config = dict(
    n_layer=9,
    normalize_top_k=True,
    init_std_router=0.0252,
    vocab_size=29723,
    tie_embeddings=True,
    optimizer='soap_variant',
    lr=0.00327,
    beta1=0.95,
    beta2=0.98,
    seq_len=512,
    train_tokens=1248000000,
    steps=9522,
)
Below are experts of layer 6 (counted from 0) of a mixture-of-experts language model. Rows are named router (the router's row for the expert), up (a neuron's input weights, with its number) and show model dimensions 192-255. Each number is 128 + 24 x the weight over its row's rms, rounded and kept within 0 to 255. Numbers have three digits each.
After each expert's rows: a language model's description of what the expert responds to. This comes from a sample of Wikipedia text that the model never trained on.

# expert 3
router:100137138144137108164121098110051127136108118121124186128130152145118110093123167072118139105159123130108132137104138130158103145081155149155101139151113170092149091143101136172071121152110090
up0:099123108143122108097150118132110111103169085120134112147138109098119143090130163130132150128116094116150158107144111098150093126151138103131116162162085113125156087132185137147121102107119101
What it handles: Pipe cell dividers inside markdown tables of credits, reviews, charts and results, plus list dashes and colons in infoboxes, such as "| Game Informer".

# expert 2
router:112109115134091163097115135164138162135070140117143128163157124142116128164117123118103107144121132166090131134113132107118103114112108130151166123100155111087149108161072122073120133123123166
up0:157113123127133181097125165116137135089138128138158111102100134125144114118122173136144129131125161098104160122111126164120155124157154131133126132132151105106144095114155162137136158145113141
What it handles: Opening pieces of compound or prefixed words, especially prefixes like in-, un-, re-, sub-, trans-, under-, up-, often before a hyphen.

# expert 60
router:139123118109106151118129131139112152150119095121101113120153132117097131127151174120151124145122114158087109102135143114121082153146139089143160133121145121145112131108093136121156146110162162
up0:103135131124154093158092135139126135154117129139121078175100119135154119151123121122134103115137169107146148115112146150131145083143100158137126147137091139113139139096087121165140145117121112
What it handles: Opening piece of a split ordinary word after the, and or a, e.g. qui-et, whe-els, fa-una, certi-fications, quali-fiers.

# expert 44
router:119127130158184129136115128100120133146123146147139157124107137116106112081080125176129155135105153079150127096128140165160124108095106136093109162143139137174097095117152125140108134141104081
up0:157106097114130148138128154110129121120117126062159163153094147148147126128175135130117129154138079140118105099130154131178128105145134121127133163110130155154138122111170154150099124113175100
What it handles: Word-final pieces of personal names, mostly East Asian, Slavic and South Asian, before the next name, such as Luo, Zheng, Karim.

# expert 14
router:124132142119150144164119116152142117136149106127098140130140130136150092104149180097128098103138141101097106167143108149146122090093120116134146159112086122114098105151129130137147141091157087
up0:113152131085138097146144141133144105130109108131133126180112131151116083167124147109106123116154074153150100162081165120105147126131121170082177148137134096132142166108159134135118125130155096
What it handles: Words inside song, film and book titles and given names in lists and tables, such as Bring It On, My, Love, John.

# expert 17
router:158119119148101142109123089137138160111175141105119127150100128108110121087099092102083147120174102119089121083109125156133164136129145131121161123125115110113081126098065139142099141162150085
up0:165130166156123096101116139114102106179116130120134126131117119134161167128089149098141113115129125144114134166099116117142138146154122168123114064160129121119149180103107139128127115113133137
What it handles: Pipe separators between cells inside table rows, after dates, numbers or names; also semicolons separating list items like X; X.

# expert 45
router:090099132151113160124134118162156137100130130143118137153136138128146122149115129146120115137077108128165127172137102113108118132154121083151102102127118146119102171129106107133106154178105190
up0:152128159150154151152170123149130129100122114141129121134116121136125119136108102116092104138113123150106100149098172140182174120123136183154153106100162121143135197131169157131106099124182118
What it handles: Subword pieces inside Scandinavian, German or other foreign names (Söder-man-land, Fallsch-ir-mjäger), plus negators not, never, without.

# expert 11
router:091122137185123112103095158156121124143101131161180117125140106094166160065152103138089109156159133120095170134124089126118129126108108181108097132153132155080131168138159138184114121105132120
up0:092158129159148153112150136153134121141153133120109130137157164115115114125116095109117147131110134132134100107136107114139114072163106157137107128143118118129127086132150122106110106125131130
What it handles: Final tokens of table cell contents before the next pipe, often spaces, numbers, percentages or labels like Turnout, Result, Win, Loss.

# expert 46
router:122126142161119115116147161147136142133143144098077145127157149120195141098128127126151144130186174102091121152150154144126123094166141149206092100170163084153148090109117126122172129120149144
up0:108111136167121165161126089173130085149138044120138106103145105121126148120130086107151118122141151163118125114119144152125150126124131120105130076162124121152112113103142154090135129125113100
What it handles: Main verbs of events in narrative sentences, mostly past tense or participles, such as became, played, began, founded, took.

# expert 51
router:156141152130140142146126073130151104157156154126089125144137134126104122093110102126147120172100140080141122154101109145144132113156127116123122157119106127118140125141161145131179127119137075
up0:168129137088144093079152160115131127117163119120165154131128180084118147126124085142112155127131125114107105137097106095145111093129112119126111117149134086144093134111163161115152113120121150
What it handles: Final words or pieces of place and building names, such as Street, Road, Avenue, Creek, Rock, -ville, -ton, often in lists and tables.

# expert 5
router:156156139171155121142146108180138153121115089121147137154104165098121161126176116134181143129128139164157129093125114128111152135155128134103138136088121123134123103176164148166094152121141174
up0:129109143081152118134123138133168142119126127119133145124165114147165156141137131157121078130130184152091055103119112143113099107153175131140175172093106124092116093127157151133096125162163132
What it handles: First word pieces of proper names, mostly places, clubs and people, such as Gold(sborough), Dul(wich), Cal(era); also auxiliaries has, had, have.

# expert 47
router:118106163113125110078127124134146127102123156167095143125124124138156152126155121078149113111152127146123170140132155109121132140126173167130130159133123111155197126146123150126135122174105105
up0:129117124109112144163114149169128132139118097147108132080129101154140157153130115142109119147109130183113111102104127109106165157123130152133162113157109150143132112128155141139103190141152175
What it handles: Prepositions, mostly in and In, plus into, within, across, during, introducing places, languages, publications or years, as in located in Santiago.

# expert 38
router:121112102098116172127105155129121147095152139108172118146129119112094148092116120130134144135110136119123141120134107105113120114163147152110118123175131146116130146134109146083106121086119104
up0:104134156108141154136148132105117124120141130145152143145121092166101142151063107108125095096140155110051141147136131166131123150104157148114107157143154132144156148123112112167131083110137115
What it handles: Final pieces of surnames and numbers at line or entry ends in lists, such as Pavlyuchenkov-a, Vasyly-eva, last digit of years.

# expert 27
router:114144165157083111137120129134128131152090127146134166103145136150152144136163092073109156172141111103123153114145143105123116134113126125088131163138102185147126144126109108126092088118160170
up0:139091109138128130135102118152134123139175135113134091098106124134196151091109106083128132099134142105172122094162140104101140119158158133094168128150125099122129126167140128165113146114165186
What it handles: Commas ending a clause or phrase in prose, plus linking words like and, but, while, although, where, which start the next clause.

# expert 22
router:135149105128120128109147146147095118137085154121091120108152114106144162113141161072204120093158140116138132191143146155137156110115160145175110149134155108153145130119104123129131104132155147
up0:129134135067119138151110072107121111139095072133112093146126120078075142129133141153120135149152107147108121137115162127156101091089154123127154152139122172115122158129100102144141130121144141
What it handles: Prepositions linking nouns or verbs to a following phrase, especially of, for, on, during, after, as in part of, due to.

# expert 23
router:150152142076154120099113137080146120116089113154156139129087114114156128082113091164131133140095111132169072143135101125179172146179125140131138106163113123130106151091109144151107114129119079
up0:113126154137118182144121141165110139132100149117152162106119137106116168141128158121090142146134128141124128164124079122131125109150113112159079107144160113150125118129157139107110134124118204
What it handles: Digits, decimal points and symbols in coordinates (°, ′, ﻿), plus UTC, ISBN 978, age, and reporter citations like U.S.

# expert 19
router:158133113101122118133112148110126143115074139146138164143116153122154152136128147149129112084095159150147133151121111090079112092134143144136087166095127189167136122104141100123091139143133105
up0:131145125130151094142167150118156118119113151139122115128101137110122176117125140102128111138150158116134111092097164179095098121130132113134107162132131154113104158141099133163083154161146099
What it handles: Nationality and demonym adjectives describing people in biographies and name lists, such as American, British, German, often after "(born 1988),".

# expert 48
router:153122134114144127128069140169147151175103133116101162125162168132139119125104091109166146129118095145159098142136159134115151080121121139102122140128125145145083137105164101142118075144133128
up0:119162121128133150169141120121138138124123127152100093141079144135118159124076133135164133103154103112158185125163127162113124127143098147099108127163122141092163148122167122158116083127137093
What it handles: Conjunctions and list links like and, or, with, including, either, except, within enumerations or alternatives such as one or two, with or without.

# expert 32
router:137106111103127132134133151144109129053134111159169144135150124130142148128112092138117156140139152099084111151160089119124117143159151181133144129127186128112155107139125140096134121132095157
up0:092120134119135130123129122132115095114113155119156117126112115147167102140099120111151145173149134163086141151131105089124124140110132128162159090130097145125115142088153088142113101130122093
What it handles: Last token of a word or year right before a comma or period, such as there, men, years, final digit of 1651.

# expert 57
router:138107115135114155148126144154148149092089160145128166119140148187176124109109130148094135131140128110150110147131062146116160145078101103132118125106111151150067148168129141184107136099101121
up0:154173103115136127110134153177114150147091120106148100076103122144147176135108124123145162131148143098091128116096203154104118190152153140110137111125137163120112161127107107123114146119095137
What it handles: Digits, decimal points, commas and en dashes inside multi-part numbers in stat tables: decimals, scores like 0–0, thousands, coordinates.

# expert 35
router:077105141166115152122110113122177147123082144167125080125095143138117163119153135123160133110132126129136100129126105121138114167084164097089155160132116147132142139121162133121111157057119104
up0:123128131158115201139145147172155166131133115121106125176127102137108074122109122146141132102127174114160142072140109113133130087116117140119111176154104138144109084133110140100119156120148135
What it handles: Row-ending pipes, header separator rows like |---|---|, and == heading markers, in tables of results, teams and candidates.

# expert 18
router:143157102157124162151121154067071121144109151122106132162169148129136117135144146095094111130129115141148153118104156159164144116093095154109105128110094128143125119147148055085126096124146144
up0:164122174148153136110099148123120128134118107147136117115144114098126158151097095161158109142149170155133098109106141123133099144120146160120135092193112150119147161102150119125128126160081145
What it handles: Hyphens and en dashes in year or date ranges and double names, e.g. 2009–10, Lombardy-Venetia, plus time words early, late, until.

# expert 62
router:072146106096149139141093103108154154168112117118196144147122128128128134126141140115139124113138118131128174139154151141105112142144085132062176145140132146075135099135185122127175129103119113
up0:107137123143113131162159132113106109074081135141127123128123143136150098154121161166149137154150106164122107112140171154083105144139102074119132146134149122095121086139088111072116102139123151
What it handles: Single capital letters or short first pieces of names and titles, often non-English, after quotes or pipes, such as Ko-di, Do-ordarshan, S-NAP.

# expert 53
router:079148153077133109137123128105137106127096132142128119064129126158168085119152132086147133129144140103112069100122128127096159127133133128126145121126151166090142118195141110121153118137145161
up0:140102120116180137140138134125088105125144152145127079097130129121131114121125119120094126167168121178086136105141114095130131077104093114110152128071117167120115118092095132127112109117135139
What it handles: The, his, her, their, its, whose and possessive 's in running prose, as in much to the dismay, on its release.

# expert 63
router:160135113155122123151110161142106139107170155142122172099103099124096139130140133143106143123118153158152134115126119166173119155088086124131127125118116102115181117138128156140129135128157105
up0:123112059150131157108127132109154160135097090126089112102111165134177081097100119156127135143112130125105135175121172074117110125162093081139154154112129074114102120128111176131099135141185152
What it handles: Numbers before month names in dates such as 10 June, numeric cells in sports and election tables, and line breaks ending table rows.

# expert 39
router:142090138099166124076097183125172132138120115175123168120137094164130105142112086142136144122097156131168133160129147141109139155135140117145108117121141129134116139157159136188146139116141108
up0:163133122160134145123121147091120129092141141136130145121125141096138143108124143090109099108125118107140151159138097134103128101147106153146169142112131141170091108128164113135125131123125119
What it handles: Final digits or number words just before a unit or magnitude, such as million, km, sq, kW, 000, also "there" in There are.

# expert 49
router:126114088115106136143128137088159102119115158135093107127162133168155189099086114108124104142104108117086134189112143125111069136114169135128076118150147137099119162086076125138179139106119098
up0:109111117106133129153185128167155142119142130154062059122121152163147158106100140086178139139126148137132154135164137114132110138147153135111111158144161187135135143136125163135136129148176161
What it handles: Words in section headings and navigation phrases, such as See also, Preceded by, Succeeded by, Release, and the prefix inter.

# expert 26
router:147133163132162156126117141107100140163140149126093160141089154134111114080139104171128142128123133115122124143103156094138116062114143127116153156125096137113110079108147163133131141135111135
up0:119184128124119154139097138140145178140106117159131155150148214116187087124143131113132121092095108102103149124123149158128103115096092129125129121075139120119136129100128104111152165164128151
What it handles: Prepositions and linking verbs before a noun phrase, especially agentive by, at, with, of, from, as in launched by Mrs.

# expert 21
router:161111172123128122110126131082126107133155142134118133152136116153153130114166136093154101180118115157135100139121147163119162167102130102140143108111099113140119112141143137138061101130155154
up0:107115111085140160114107154150105099162145163134126119087172110155127112145133092106124142123139130118189111161120079118120124103153150127133153122137138142144142150133130115133170141125141110
What it handles: Forms of be after a subject (was, is, were, been), approximators like about and nearly, and parentheses opening unit conversions.

# expert 30
router:156158103144143118142180135142156141104129056108163127120136149116120173117110117192109131098143104162100079125131110127109135109156150115115146063112125099071165110117106158101129126143106150
up0:161097142162110114128108117115131201115123091167132082145141122101138128138114077116114118147118131119085109152145126159128125121116132104135116083132154169130117142123096124166101108148115145
What it handles: Apostrophes before possessive s and mid-word pieces in French, acronyms or odd words, e.g. é-cri-t, RE-CO-RD, R&B, COVID.

# expert 54
router:100075105094129115139109156094134144098120115130109119103140125129167112148146108149082165192106115152089135123136136172084105125144086095064105107107169141111159119180105138110105142126144164
up0:112133095165090082123105141141136164126131078102125152116090146109120124135129093145126144121094134124114102161117101144140120109155118125137130116140163160103102094132126176097146099124146114
What it handles: The word "to" and words that take it, after be-verbs: due, able, similar, according, referred, prior, laid to rest.

# expert 13
router:128114137116157096140129116112125112189117146114134157111125168154117121139125140136126143103103112156121156118084142114158150133145112110119144145165100126152105122138114091134151120116155162
up0:090147194144147111113122121098136150083158140138121115094078179149149145111122094117137110142160134141147079085140120054157106125135114138136173126106121094133105132131165111071083120145123128
What it handles: First word piece of a capitalized personal name or word, often surnames in sports tables, such as Mar, Ar, Kar, O.

# expert 25
router:115115145093126155123117100146124130135152112084126134163113095125132110153128112118088137114196137150118133122155146109110125153140153166133152108145135143126108094096142157149088117129105092
up0:100132134143127128125138112122145145130123131114126105107136112116166103115158134135151082148134168139142140075112137106075103124123112126115135152166098113140135151182104131178105098144139136
What it handles: Table cell separators, bullet dashes and line breaks starting fields in infoboxes, fact lists and election result tables, such as |, -, •.

# expert 50
router:191108102150079184114114138117121155118129082122094101122111125101106144143172075160149108087138109133137057124133121134126094169097155119113139142138122138146116140091123129132116137130115115
up0:203146141127104131125132114133122117120147151139150150128112122145183118133109160137133142129127134107162126144147091113103125102091153122084131152118132122127113102086129120154181082122148144
What it handles: Pipe separators, semicolons and small numbers inside sports standings and statistics tables, such as goals, wins and losses.

# expert 37
router:120099133104136089120145126149112099144147132091141135123178099114111145155182136131173116129135129144112137108118111128124177099141129157132115123144154122165178147107085143096159123155137164
up0:142122114117096127145185153161113109117120095125076088134118114133177126132098085149125133161139131118108142146113138142144152104152139117168133133114111120120118125140104128148130151166105092
What it handles: Short word pieces inside rare words, especially Latin species names, drug names and foreign names, such as card, act, it.

# expert 28
router:159149132170133159133119103128161131096139143133123106150107101103102129115125126128111134114109150125104142159137085139135112131114142130120105136128134134178109124148145104164171140127095075
up0:127142207129102102152111141145156096119107138127171083135109149126148125130130160130133145142092100121128144122136130139156142135094141103106146165163126139113152141152153131167101117146145088
What it handles: Team, driver and fighter names, positions and scores inside sports tables, such as Racing, MF, FW, Town, Toyota.

# expert 24
router:070116161156133128171138114140112101146130138161074122117130120148159162166139174136113119118090106080148140095098133092140084092116133128103140132139181114104137141150110120133160116134163107
up0:090114195085121181126124116163124116126149122138156130132118109128152123161139108083124101116136138170116182096131122130138115136130105122135125125148117166106082140151130165116188085139107178
What it handles: Wiki heading markers == and ===, and title-case words opening headings, awards or list labels, such as Best, Notable, National, Outstanding.